config.yaml
num_hidden_layers: 11
hidden_size: 96
n_experts: 12
experts_per_token: 2
d_expert: 64
d_shared_expert: 128
hidden_act: "gelu"
moe_layers: [1, 2, 3, 4, 5, 6, 7, 8, 9, 10]
router_score: "softmax"
normalize_top_k: true
routed_scale: 1.0
balance_loss: 0.00481
balance_bias: false
router_z_loss: 0.001
router_bias: true
shared_expert_gate: true
init_std_router: 0.0251
lr_router: 0.00195
num_attention_heads: 3
num_key_value_heads: 3
head_dim: 32
vocab_size: 1743
norm: "layernorm"
norm_place: "pre"
norm_eps: 1e-06
positions: "learned"
qk_norm: true
attn_scale: 0.177
tie_word_embeddings: true
parallel_block: false
init: "normal"
init_std_qkv: 0.0519
init_std_o: 0.0111
init_std_up: 0.0519
init_std_down: 0.00553
optimizer: "soap_variant"
learning_rate: 0.0145
beta1: 0.95
beta2: 0.95
weight_decay: 0.011
lr_head: 0.0111
max_grad_norm: 0.5
warmup_steps: 50
schedule: "wsd"
decay_fraction: 0.855
decay_shape: "linear"
final_lr_fraction: 0.02
batch_tokens: 65536
max_seq_len: 256
doc_mask: true
train_tokens: 263900000
max_steps: 4027
dataset: "wikipedia_en"
Below are experts of layer 8 (counted from 0) of a mixture-of-experts language model. Rows are named router (the router's row for the expert), up (a neuron's input weights, with its number) and show model dimensions 0-95. Each number is 200 + 20 x the weight over its row's rms, rounded and kept within 0 to 999.
Before each expert's rows: "mostly gets" lists some tokens that are sent to it at least half of the time. This comes from a sample of Wikipedia text that the model never trained on.

# expert 9
mostly gets: " ex", "%", " un", " Mar", "oc", " reg"
router,250,172,213,165,218,206,191,207,229,201,197,184,238,229,236,146,227,192,217,206,175,213,208,209,155,194,193,202,197,180,234,206,203,209,180,208,202,208,199,182,208,210,184,188,196,191,232,165,218,180,208,187,235,177,199,184,214,190,194,212,231,199,200,242,178,211,239,182,178,195,180,197,187,215,192,222,219,172,190,191,179,181,193,204,215,213,226,209,185,181,181,207,181,186,186,223
up1,207,204,232,187,182,200,181,174,173,179,201,207,176,214,204,153,185,190,192,212,212,224,199,230,200,194,179,193,207,176,238,235,192,236,200,186,199,229,207,180,219,197,243,199,190,187,211,180,193,170,225,187,211,154,217,206,191,230,215,203,194,215,189,196,233,196,198,184,173,171,206,201,186,217,161,178,200,199,203,180,202,184,170,203,208,196,239,246,205,186,245,192,221,210,211,217
up2,221,203,165,192,179,204,199,225,238,207,207,173,172,199,194,215,240,215,177,215,182,174,224,220,162,214,189,171,193,182,178,188,211,218,208,192,192,193,191,178,201,203,191,242,231,201,224,210,184,213,212,189,174,211,220,214,169,210,209,192,235,217,197,195,190,229,196,176,217,148,190,162,206,207,196,213,208,181,191,215,240,202,160,224,213,190,173,194,176,191,194,196,190,176,171,181
up3,204,177,177,188,211,200,186,190,209,205,171,167,204,211,190,196,230,214,199,218,206,198,243,189,181,183,200,207,219,169,205,223,161,200,175,181,231,203,207,211,231,195,199,217,236,191,216,234,151,193,212,191,185,169,149,214,185,190,201,222,158,212,209,221,204,219,173,212,198,196,195,195,162,216,221,202,187,227,218,185,196,193,222,186,236,196,217,211,168,204,228,212,187,200,209,236
up4,206,185,223,197,218,213,229,154,229,200,182,189,207,189,201,219,205,196,183,212,181,186,193,198,159,226,192,216,203,215,189,197,193,197,193,196,215,196,215,221,210,219,182,161,215,184,216,204,230,195,219,191,188,214,210,188,190,188,194,228,218,223,202,217,188,206,205,229,197,195,175,198,180,174,173,209,230,141,177,236,191,199,124,196,191,197,197,212,182,204,221,195,234,167,207,233

# expert 2
mostly gets: " a", " was", " his", " its", " her", " their"
router,226,196,184,229,185,210,209,227,218,165,183,192,196,192,183,183,174,190,195,215,187,180,226,228,172,190,216,163,196,190,206,210,180,196,156,197,201,267,224,204,230,203,200,184,192,190,192,240,215,182,200,178,206,178,236,198,217,169,226,217,205,186,176,213,218,194,211,239,202,198,180,200,219,191,213,181,185,172,218,202,179,168,194,235,176,206,216,210,208,222,183,176,209,177,194,206
up7,194,208,190,215,206,187,214,247,197,189,198,228,224,194,209,223,171,196,196,211,211,184,213,200,188,188,186,200,223,189,205,224,215,214,196,201,202,216,179,203,211,161,167,207,182,163,226,189,206,154,248,223,193,225,226,243,234,207,217,205,187,185,215,205,223,189,212,227,177,214,171,194,231,180,222,216,214,169,188,208,206,198,211,198,174,168,170,175,211,191,234,220,162,200,189,198
up8,173,179,200,193,215,225,248,219,246,200,196,175,203,167,196,223,185,224,197,192,188,178,180,225,178,186,189,247,194,173,246,210,197,177,194,192,194,234,188,224,242,232,173,201,207,206,198,196,217,163,220,210,240,207,209,174,202,210,161,209,210,201,184,210,229,208,201,240,199,205,192,193,218,212,186,180,185,184,219,188,189,202,213,182,211,190,199,185,215,197,180,176,208,182,198,217
up9,229,155,209,195,157,164,234,204,200,167,225,198,208,206,210,192,150,198,233,209,214,179,212,240,198,207,214,208,220,196,201,220,238,219,173,221,178,200,176,209,229,208,189,210,200,213,210,183,175,189,171,178,198,176,221,211,208,172,195,213,249,191,198,197,226,216,237,192,219,197,175,207,193,226,184,180,180,213,215,204,214,193,174,212,190,200,200,174,226,196,199,193,213,167,201,193
up10,215,193,183,193,211,190,223,206,182,207,184,185,235,238,176,198,185,187,186,205,241,214,206,191,191,205,187,155,199,180,202,171,178,218,165,235,178,219,194,215,233,204,242,208,216,209,174,192,187,173,235,185,225,207,233,229,206,150,185,198,217,200,236,210,179,210,190,207,202,241,204,199,192,205,177,189,185,179,190,188,191,210,229,216,154,211,210,213,224,197,183,205,195,198,208,206

# expert 6
mostly gets: ")", " pro", " he", " O", "\"", " It"
router,185,198,162,183,228,222,200,204,198,156,167,160,216,194,213,160,193,237,209,209,158,189,183,201,210,192,210,216,236,198,197,191,215,221,181,224,203,179,215,190,204,203,232,196,214,182,196,188,209,225,209,186,201,209,196,195,173,193,199,211,235,193,234,181,201,197,205,222,218,208,236,203,211,173,215,190,189,209,244,149,196,174,176,193,196,248,206,209,189,174,185,224,183,191,198,212
up7,190,178,221,203,210,185,196,215,170,187,185,179,156,195,214,221,213,230,191,177,201,195,231,207,219,174,193,193,183,213,202,180,218,218,220,218,197,229,194,211,198,163,212,187,185,232,210,199,175,200,191,206,190,237,158,192,171,190,189,230,238,179,177,176,220,204,218,227,167,188,242,215,245,222,189,197,185,206,216,205,175,198,212,187,211,218,200,205,181,166,175,172,215,223,222,199
up8,195,175,154,179,192,225,192,181,204,208,197,166,212,195,192,175,248,202,172,215,218,161,175,223,186,179,189,161,180,173,212,168,216,219,183,231,220,204,209,201,182,178,213,209,222,200,206,186,193,248,208,204,207,180,208,197,161,163,191,187,204,203,219,202,205,221,178,220,218,204,253,216,188,206,198,191,207,199,191,176,206,190,188,201,217,233,186,213,200,171,182,214,224,207,175,207
up9,208,195,169,196,207,202,214,194,222,187,234,187,153,210,190,169,180,184,182,182,197,212,191,188,223,189,220,203,164,216,198,170,203,181,183,199,221,186,220,159,188,202,211,159,225,202,207,206,159,209,196,178,210,202,194,230,198,166,211,242,216,198,201,201,205,225,235,216,205,187,225,230,235,173,198,210,187,199,207,194,197,145,178,203,204,237,201,201,198,199,169,219,193,202,184,231
up10,235,192,202,186,184,219,197,201,194,218,226,177,198,204,210,222,252,217,201,180,159,159,168,213,219,211,160,176,211,196,219,185,193,181,181,212,210,200,253,199,170,224,228,172,193,216,205,206,202,210,188,231,193,233,195,211,185,177,186,222,190,189,206,190,203,196,207,247,180,191,233,199,174,227,209,211,226,188,197,198,176,204,191,193,212,196,215,196,182,201,182,251,220,205,187,194

# expert 5
mostly gets: " w", "ri", " st", " St", "od", "at"
router,210,225,191,210,191,211,192,220,192,195,207,193,183,188,232,218,215,199,186,230,175,185,207,200,213,228,178,234,233,162,202,190,197,205,179,224,218,209,158,195,183,203,195,167,205,200,192,172,140,211,201,205,180,164,226,178,212,223,236,219,178,201,195,227,200,207,188,202,173,182,212,210,172,180,228,185,194,201,204,231,220,158,203,215,202,212,185,214,231,216,177,214,178,226,211,225
up7,192,195,182,184,204,173,225,222,171,210,201,163,223,179,188,237,205,179,182,242,187,179,211,223,205,203,167,187,229,184,217,190,213,172,187,158,169,220,163,171,207,188,184,195,215,206,222,197,191,204,172,219,224,223,209,155,195,235,235,188,169,193,200,187,193,210,213,209,204,206,225,212,194,220,192,201,194,203,199,236,184,159,220,207,179,198,180,207,194,204,197,225,191,197,179,233
up8,225,211,226,196,228,181,177,241,195,180,224,190,191,181,201,194,206,210,168,201,183,213,193,179,185,224,183,201,240,173,215,189,181,169,175,182,202,221,202,174,196,193,225,186,199,217,176,209,167,185,218,210,207,175,190,169,216,228,200,224,191,212,169,191,174,215,183,201,214,191,227,209,176,209,257,210,208,185,208,183,210,213,163,189,203,213,183,204,252,192,172,219,199,211,162,195
up9,190,213,226,223,207,189,181,195,225,176,206,181,217,202,172,161,211,198,197,223,222,196,224,213,187,227,178,210,233,170,206,196,173,213,145,197,219,194,201,183,205,235,189,194,208,177,204,169,180,170,199,208,185,165,230,221,197,211,180,205,184,194,184,195,224,181,195,237,208,214,215,206,180,203,213,180,185,226,233,241,189,163,175,215,199,175,205,229,195,189,209,226,176,178,211,183
up10,167,213,164,201,191,216,171,216,194,207,218,225,209,231,255,210,192,203,191,198,183,191,214,211,191,210,197,204,206,169,206,202,190,193,184,216,209,221,207,236,217,198,192,164,174,228,215,159,200,236,180,204,212,215,186,223,185,198,212,215,216,210,216,155,238,183,175,191,181,159,211,185,182,212,221,211,186,217,198,203,176,187,198,188,220,211,227,180,240,187,201,169,208,235,194,227

# expert 1
mostly gets: " were", " has", " had", " part", " not", " work"
router,215,218,223,182,167,215,237,231,207,211,217,192,190,207,203,221,204,194,181,180,182,204,226,167,192,165,189,193,217,197,230,177,180,210,164,193,231,189,167,208,207,214,240,181,208,202,233,189,187,209,229,196,197,173,182,192,210,173,219,207,234,193,176,212,211,183,183,210,190,183,188,190,203,200,190,215,211,219,209,193,175,214,199,207,236,199,171,215,217,244,185,192,164,185,140,191
up1,169,230,148,219,173,177,221,199,201,202,233,212,224,227,247,222,205,186,186,166,216,178,240,196,195,225,176,216,197,209,198,160,194,192,177,204,190,166,165,205,200,197,220,181,211,218,224,200,212,221,197,213,203,186,185,222,192,180,187,184,216,214,207,215,176,199,185,204,197,194,223,216,183,187,224,209,190,201,212,208,170,220,192,184,182,215,183,213,246,217,203,187,193,157,167,200
up2,193,230,196,187,197,190,200,206,200,192,217,192,180,202,218,163,224,193,180,210,188,204,182,177,210,161,213,183,196,227,167,161,214,232,238,208,194,202,171,229,237,195,198,230,198,200,219,182,196,211,163,216,209,207,198,251,200,174,188,222,179,170,228,240,202,192,213,251,225,211,200,177,205,215,221,201,203,208,206,196,221,208,207,195,210,185,183,170,222,202,183,194,187,235,173,203
up3,205,205,182,231,171,177,234,230,228,200,194,194,220,182,228,201,201,197,190,202,193,222,190,166,199,196,171,190,201,180,191,161,190,218,207,161,212,166,173,217,208,187,187,234,201,215,191,173,177,201,188,212,206,173,174,233,205,210,193,223,228,177,224,183,201,191,203,178,193,196,183,190,196,240,229,202,208,221,198,186,184,200,202,160,226,218,169,225,199,231,204,176,153,205,186,177
up4,195,204,178,215,188,223,214,217,183,222,193,199,208,223,186,195,226,218,162,218,167,237,181,207,167,222,199,197,224,207,204,203,164,178,159,202,181,174,179,212,206,211,226,211,207,214,180,211,196,222,195,156,203,203,185,211,223,198,248,226,201,216,190,208,213,209,148,197,202,190,193,166,180,207,224,218,188,201,235,218,173,219,179,200,208,182,173,223,208,228,189,198,211,220,169,176

# expert 7
mostly gets: " |", " the", "|", "===", "The", " The"
router,201,196,183,172,201,158,240,177,218,142,199,180,201,204,203,191,186,219,202,197,201,167,219,209,180,207,183,207,218,197,218,177,224,228,224,199,173,230,180,252,182,188,210,180,210,148,229,210,191,181,185,195,211,196,209,186,190,193,186,226,190,211,207,196,214,176,203,222,182,197,198,235,233,205,211,203,181,205,215,194,208,228,193,196,213,201,165,208,206,190,180,209,170,176,177,237
up7,201,195,234,221,182,185,220,184,213,191,194,205,179,188,212,208,192,221,150,218,211,182,191,229,197,240,155,205,209,187,236,166,220,223,162,205,251,199,220,216,200,195,190,172,191,189,174,167,184,204,187,196,235,209,191,214,188,193,191,184,210,234,202,207,180,215,211,218,186,205,191,207,213,173,204,205,221,232,183,228,185,192,180,207,197,213,218,177,193,216,212,179,209,165,156,187
up8,241,197,238,211,198,208,218,199,218,182,178,167,208,192,202,188,235,186,200,193,203,205,213,231,191,203,185,229,192,171,199,160,193,255,220,193,193,214,198,199,221,209,214,204,188,185,174,192,190,197,216,222,195,174,181,205,199,153,201,196,170,210,226,193,183,205,187,217,223,212,219,214,197,145,220,193,178,166,208,213,223,202,220,193,216,223,216,183,220,214,153,207,171,182,218,222
up9,208,199,206,182,231,189,246,203,236,178,200,191,182,214,201,198,194,220,192,205,180,200,206,218,198,179,214,225,171,200,156,191,197,227,207,205,194,192,203,222,172,195,173,205,219,151,237,205,212,191,210,176,232,176,210,169,227,215,182,202,209,207,225,191,172,214,192,202,197,168,181,191,195,223,188,263,180,196,235,201,180,234,196,188,231,165,218,202,195,211,178,214,192,198,210,204
up10,224,189,245,202,194,200,209,204,170,211,207,207,197,217,209,205,199,222,213,223,225,170,204,198,194,238,201,184,230,218,188,188,232,200,242,200,170,195,193,225,145,241,204,209,196,190,179,214,187,199,210,205,195,218,160,202,193,212,207,180,173,216,209,230,185,218,213,208,203,172,226,187,190,192,200,206,174,171,228,161,191,201,203,210,145,180,196,191,214,184,203,217,176,166,192,217

# expert 0
mostly gets: " J", " c", " C", " N", " g", " G"
router,190,181,203,184,200,207,216,152,189,205,192,173,207,215,216,197,223,201,193,197,223,164,216,197,201,201,159,205,210,197,211,152,169,192,212,193,224,191,162,199,169,211,167,223,201,150,219,203,220,200,217,191,233,194,216,188,137,215,207,213,212,161,208,219,220,232,222,194,189,182,203,224,217,188,192,207,175,207,210,188,209,190,193,176,224,199,183,241,208,204,200,196,197,209,227,183
up7,221,173,207,222,206,178,230,208,185,198,210,170,215,207,209,192,232,150,183,184,221,194,158,225,192,218,218,209,208,169,202,231,194,199,180,239,196,200,200,204,152,224,203,209,186,203,217,219,191,176,197,243,215,206,186,178,180,180,209,182,211,199,214,218,193,214,184,195,210,200,219,219,213,186,168,181,200,205,184,229,174,207,184,227,212,212,182,246,178,176,187,171,212,194,158,213
up8,171,190,193,202,161,180,235,216,180,229,185,201,193,213,197,213,201,209,173,205,227,187,209,209,220,227,178,242,174,251,207,178,220,216,198,197,167,189,180,177,193,222,197,198,200,166,185,202,226,223,194,194,157,232,178,191,180,194,174,213,221,204,225,191,185,211,209,202,220,217,224,224,172,197,222,222,203,178,219,187,183,174,199,178,235,214,195,215,232,192,188,208,167,191,175,199
up9,190,168,190,173,203,181,271,173,207,197,203,219,217,215,222,206,206,161,194,185,238,193,199,210,216,190,201,200,210,234,182,184,196,201,210,185,227,210,243,221,171,199,209,224,181,190,207,196,196,212,205,198,224,197,194,204,180,169,197,205,240,197,199,192,190,193,216,238,173,205,164,187,190,164,218,197,222,180,222,215,219,199,220,165,194,162,211,214,218,228,215,201,210,214,179,224
up10,188,196,201,161,217,210,185,211,205,185,217,186,226,243,231,205,168,180,230,191,187,185,221,198,198,224,206,208,201,197,182,212,222,201,184,188,193,221,184,191,217,199,201,205,187,219,229,172,218,184,203,236,174,196,211,174,208,170,199,184,201,189,208,204,233,237,238,197,198,187,214,203,226,186,202,158,196,216,195,223,172,223,212,169,217,201,168,222,203,230,148,209,195,156,198,226

# expert 11
mostly gets: " m", " b", "m", " h", "p", " l"
router,191,192,193,173,182,190,199,175,204,195,164,199,213,230,220,232,189,212,223,227,213,202,225,209,222,221,203,180,206,217,188,188,163,193,192,191,201,184,199,216,211,185,202,195,171,210,195,203,191,160,228,194,231,194,219,205,202,180,237,193,231,215,235,205,170,203,192,222,162,151,187,204,210,163,239,224,168,154,212,199,209,217,174,184,183,163,193,210,195,191,220,190,196,188,200,220
up7,215,187,187,188,198,159,190,165,187,231,197,176,199,216,230,196,196,181,215,192,202,214,222,204,188,206,182,198,238,215,207,166,151,165,175,226,175,175,170,213,240,221,194,196,240,169,197,186,167,237,215,230,227,209,228,196,213,200,192,186,213,206,199,179,191,195,179,201,196,171,220,195,211,211,188,208,197,183,211,170,212,239,195,199,201,216,196,171,241,183,198,201,203,218,192,205
up8,170,172,186,177,199,192,194,207,187,182,214,184,192,224,259,199,212,196,197,217,173,203,200,205,194,238,155,194,209,204,173,209,161,209,192,186,194,196,196,237,167,193,198,208,167,185,220,204,177,188,228,191,191,170,174,212,217,194,224,218,172,188,214,201,178,206,238,206,216,215,211,177,172,170,220,228,198,178,236,220,207,203,183,184,212,211,185,167,199,210,198,247,215,196,214,215
up9,154,176,205,191,204,178,188,200,183,210,186,205,222,252,165,174,198,221,237,201,191,166,185,207,217,220,205,202,161,197,207,176,219,177,223,242,215,228,180,208,200,193,199,191,167,215,192,169,204,175,204,206,205,205,201,191,167,204,207,203,231,197,238,195,201,222,235,206,214,181,212,178,228,212,217,223,176,192,225,206,185,184,173,187,215,194,188,223,183,164,210,183,170,216,196,193
up10,179,195,215,230,217,161,190,206,199,191,180,199,187,201,206,219,198,237,200,194,169,204,231,186,188,224,197,209,201,232,174,221,202,185,184,174,247,194,196,200,208,220,209,200,198,169,218,198,193,190,164,211,239,203,218,212,231,234,248,201,182,184,205,177,240,203,180,197,195,184,184,203,218,176,207,182,172,205,166,181,217,180,210,189,218,215,173,212,187,220,237,169,183,226,217,217

# expert 4
mostly gets: "son", "ah", "land", "ber", "ield", "ton"
router,197,211,198,193,202,213,197,201,144,231,178,186,193,195,195,217,226,212,169,194,172,165,212,197,202,217,196,171,185,162,182,203,193,202,207,150,233,214,206,244,240,236,214,193,182,187,229,163,215,193,193,179,186,187,231,193,196,227,250,193,218,180,202,222,222,178,223,186,193,190,201,201,220,199,196,223,190,189,215,199,190,208,209,228,212,208,230,199,202,181,189,181,189,183,169,201
up7,228,216,218,209,236,196,216,228,194,208,208,181,223,232,196,208,192,201,181,206,195,199,157,178,210,174,164,202,183,186,184,196,209,199,217,174,204,184,227,189,184,203,245,184,183,235,226,209,192,218,223,215,220,200,194,194,233,215,190,238,195,227,192,210,245,210,210,194,204,211,214,216,195,195,218,195,164,217,220,212,165,206,208,211,201,195,189,187,172,204,197,238,197,218,150,152
up8,180,171,217,184,181,189,191,184,206,204,158,167,197,199,186,177,252,203,191,214,210,241,187,202,199,198,219,209,214,197,190,205,212,214,208,207,205,177,203,212,202,200,176,178,182,180,200,194,223,176,215,181,217,176,200,225,178,232,192,225,191,228,204,220,160,228,164,204,183,186,197,213,204,223,193,237,162,220,196,185,190,234,169,198,238,199,211,232,195,193,193,157,187,205,160,201
up9,204,186,199,199,152,243,218,181,214,208,220,143,160,210,190,197,217,173,177,202,154,220,181,189,205,157,213,195,195,233,178,198,172,205,197,203,233,181,197,189,211,202,212,171,223,206,187,226,211,177,210,170,208,187,210,213,202,202,239,219,217,177,168,211,209,208,217,212,186,184,203,213,200,199,180,202,179,195,211,201,174,228,242,197,228,204,178,203,215,182,194,193,205,223,188,221
up10,227,200,208,214,195,211,183,204,176,198,181,219,204,194,204,179,219,213,191,223,171,205,211,179,221,214,225,225,156,175,191,180,195,212,178,175,237,214,212,251,249,233,207,168,156,186,210,179,193,201,196,202,184,170,176,201,213,181,215,215,209,213,201,192,211,203,228,192,187,180,187,225,188,213,224,188,212,182,212,179,154,206,192,228,193,194,204,188,157,179,223,170,195,214,200,210

# expert 10
mostly gets: "le", "i", "o", "a", "ie", "ine"
router,207,205,187,177,216,185,205,203,171,202,184,195,220,197,215,166,205,201,213,218,183,180,200,226,157,222,207,198,219,195,194,188,188,214,185,216,150,210,227,177,213,200,229,206,192,207,185,200,196,215,202,135,200,214,183,218,181,204,203,219,186,213,177,183,258,203,183,220,198,166,219,170,166,216,176,189,177,199,225,168,193,211,201,216,199,239,244,207,178,198,201,195,217,214,184,211
up7,182,170,203,198,222,157,187,198,213,228,206,208,188,191,207,232,206,190,192,232,203,178,207,185,202,210,190,227,184,212,217,221,184,180,174,215,196,219,217,213,224,199,234,170,239,185,202,217,183,197,211,192,225,180,222,237,154,190,198,221,213,227,183,181,201,186,195,215,174,170,177,209,187,149,216,214,199,228,181,216,223,199,191,196,222,179,224,190,164,190,213,166,200,193,187,231
up8,182,200,194,218,208,224,196,164,193,172,172,202,215,197,214,186,216,191,226,210,234,157,203,187,184,209,222,179,182,193,207,201,173,215,202,223,163,224,196,226,205,213,206,176,157,213,200,219,176,206,176,171,197,173,221,200,169,226,259,227,223,203,195,213,223,203,201,227,198,198,225,161,200,212,162,231,209,216,172,199,211,201,214,203,196,220,204,187,162,221,213,209,211,197,194,185
up9,205,213,195,203,186,204,215,205,218,154,174,220,208,154,188,175,185,169,245,220,188,196,235,232,182,232,201,204,218,187,240,188,208,235,210,203,186,187,216,204,193,199,222,216,215,169,221,159,195,183,238,193,175,185,192,201,184,211,173,197,189,190,171,168,219,196,184,206,185,168,181,208,192,188,179,203,185,168,179,196,189,203,193,217,158,198,231,221,189,224,191,206,200,192,181,206
up10,191,199,204,169,201,192,174,199,192,196,211,194,208,206,195,153,194,199,176,195,200,174,239,210,202,204,176,233,217,192,213,222,205,180,181,205,200,189,224,171,219,218,185,215,188,221,211,178,194,164,184,140,224,216,176,192,194,224,171,234,180,184,219,206,202,169,206,178,211,162,215,236,202,228,236,197,183,213,212,210,179,211,183,229,231,208,232,190,216,218,183,194,223,179,193,187

# expert 8
mostly gets: " ", "4", "5", "8", "6", "7"
router,194,193,209,141,243,191,205,204,212,193,192,191,218,221,200,186,202,215,151,179,176,188,182,184,198,236,203,192,230,203,186,207,220,198,200,223,197,212,210,209,208,228,239,189,198,207,244,174,171,213,199,208,225,192,213,203,176,213,223,194,223,188,201,218,208,202,193,183,196,217,177,227,216,190,185,204,202,189,194,141,154,169,216,222,203,188,178,227,210,214,183,171,197,183,219,185
up7,188,228,181,207,222,193,166,197,177,229,148,203,225,191,210,176,205,211,198,226,212,218,181,207,213,202,162,240,191,224,243,193,193,205,203,201,208,177,200,237,223,153,220,214,233,231,176,197,219,219,191,196,215,204,191,206,205,200,221,187,231,218,193,217,205,211,207,207,185,191,189,212,164,198,171,191,179,182,214,218,178,203,219,209,239,195,174,182,229,215,174,200,174,206,182,220
up8,167,211,159,172,167,214,221,212,152,188,214,216,192,205,207,195,201,211,205,208,226,191,212,223,213,231,209,228,212,219,237,196,222,194,214,211,177,238,179,186,212,165,196,206,172,193,204,205,188,184,168,220,228,185,179,168,214,196,213,201,174,213,210,229,224,231,185,208,201,177,233,198,203,204,201,214,192,220,202,154,205,185,209,185,208,167,179,205,205,207,216,181,155,201,218,222
up9,197,181,198,175,179,180,179,218,195,206,165,196,214,208,187,225,202,189,205,175,228,198,184,193,188,213,174,174,196,181,232,163,200,225,226,202,233,202,199,177,185,206,178,211,191,193,210,194,193,182,192,211,227,191,192,238,179,202,229,209,219,213,203,213,211,181,196,157,248,178,222,183,186,180,223,213,220,185,210,160,194,181,214,173,205,260,196,208,215,212,169,177,182,205,236,185
up10,215,198,198,177,205,184,170,163,221,213,223,165,203,235,189,211,219,234,199,218,207,172,197,231,211,187,199,213,202,256,183,179,162,195,192,180,177,198,219,215,211,227,192,206,218,204,231,200,187,183,188,218,166,198,234,218,202,206,214,220,192,207,191,222,219,222,180,199,157,206,172,213,204,216,184,193,177,196,188,187,169,165,209,235,195,198,188,189,190,229,227,229,187,210,219,224

# expert 3
mostly gets: " on", " for", " in", " s", " to", " with"
router,185,193,192,217,192,165,225,200,231,179,210,189,213,208,180,180,149,185,200,215,190,188,184,196,202,206,244,190,229,174,186,186,246,209,202,177,171,203,198,185,210,208,213,206,192,213,202,179,179,189,177,182,237,233,210,183,186,182,206,229,219,202,211,204,218,201,201,217,222,194,188,215,168,166,202,230,184,206,209,208,138,190,174,208,215,225,188,213,192,227,187,205,188,234,165,200
up7,182,173,185,231,203,170,224,174,240,183,180,192,211,217,185,200,200,163,191,172,208,164,170,216,183,159,185,200,212,186,213,176,228,216,205,227,203,180,221,215,218,191,217,212,197,206,211,184,201,218,230,214,193,213,197,247,189,182,205,195,215,183,215,176,229,181,222,201,193,196,190,221,203,194,180,221,195,235,212,175,164,164,202,176,231,211,214,221,162,197,190,194,221,208,196,169
up8,214,207,257,208,174,188,192,167,203,190,186,206,200,198,214,195,171,201,187,225,203,178,178,190,240,194,204,220,217,192,211,230,194,184,215,195,182,198,193,168,228,244,214,168,177,162,179,156,144,187,186,211,212,191,191,186,223,190,228,185,214,215,186,191,207,219,201,222,221,194,229,202,202,225,194,233,223,179,223,203,204,182,182,176,213,192,216,229,191,180,181,200,188,215,207,186
up9,198,182,218,202,195,197,231,175,194,186,193,166,199,230,202,200,218,161,217,203,216,203,208,196,204,200,180,161,213,248,198,179,227,203,188,205,180,160,203,214,222,232,209,222,154,224,206,191,192,189,188,176,178,200,211,220,227,169,207,205,215,195,220,191,231,176,174,181,222,228,179,211,201,219,202,178,195,182,224,242,190,189,193,184,230,204,221,232,193,203,235,171,176,188,184,207
up10,189,192,169,190,205,196,196,199,201,196,179,187,218,202,191,178,189,214,158,255,204,189,215,203,219,198,203,190,236,218,175,192,226,186,192,202,217,214,219,245,207,182,204,225,202,210,206,227,174,206,196,162,156,188,202,214,165,236,194,222,195,211,206,219,177,202,223,212,197,207,192,188,234,194,195,233,218,230,192,229,146,165,203,184,203,192,183,193,207,203,204,203,237,164,187,200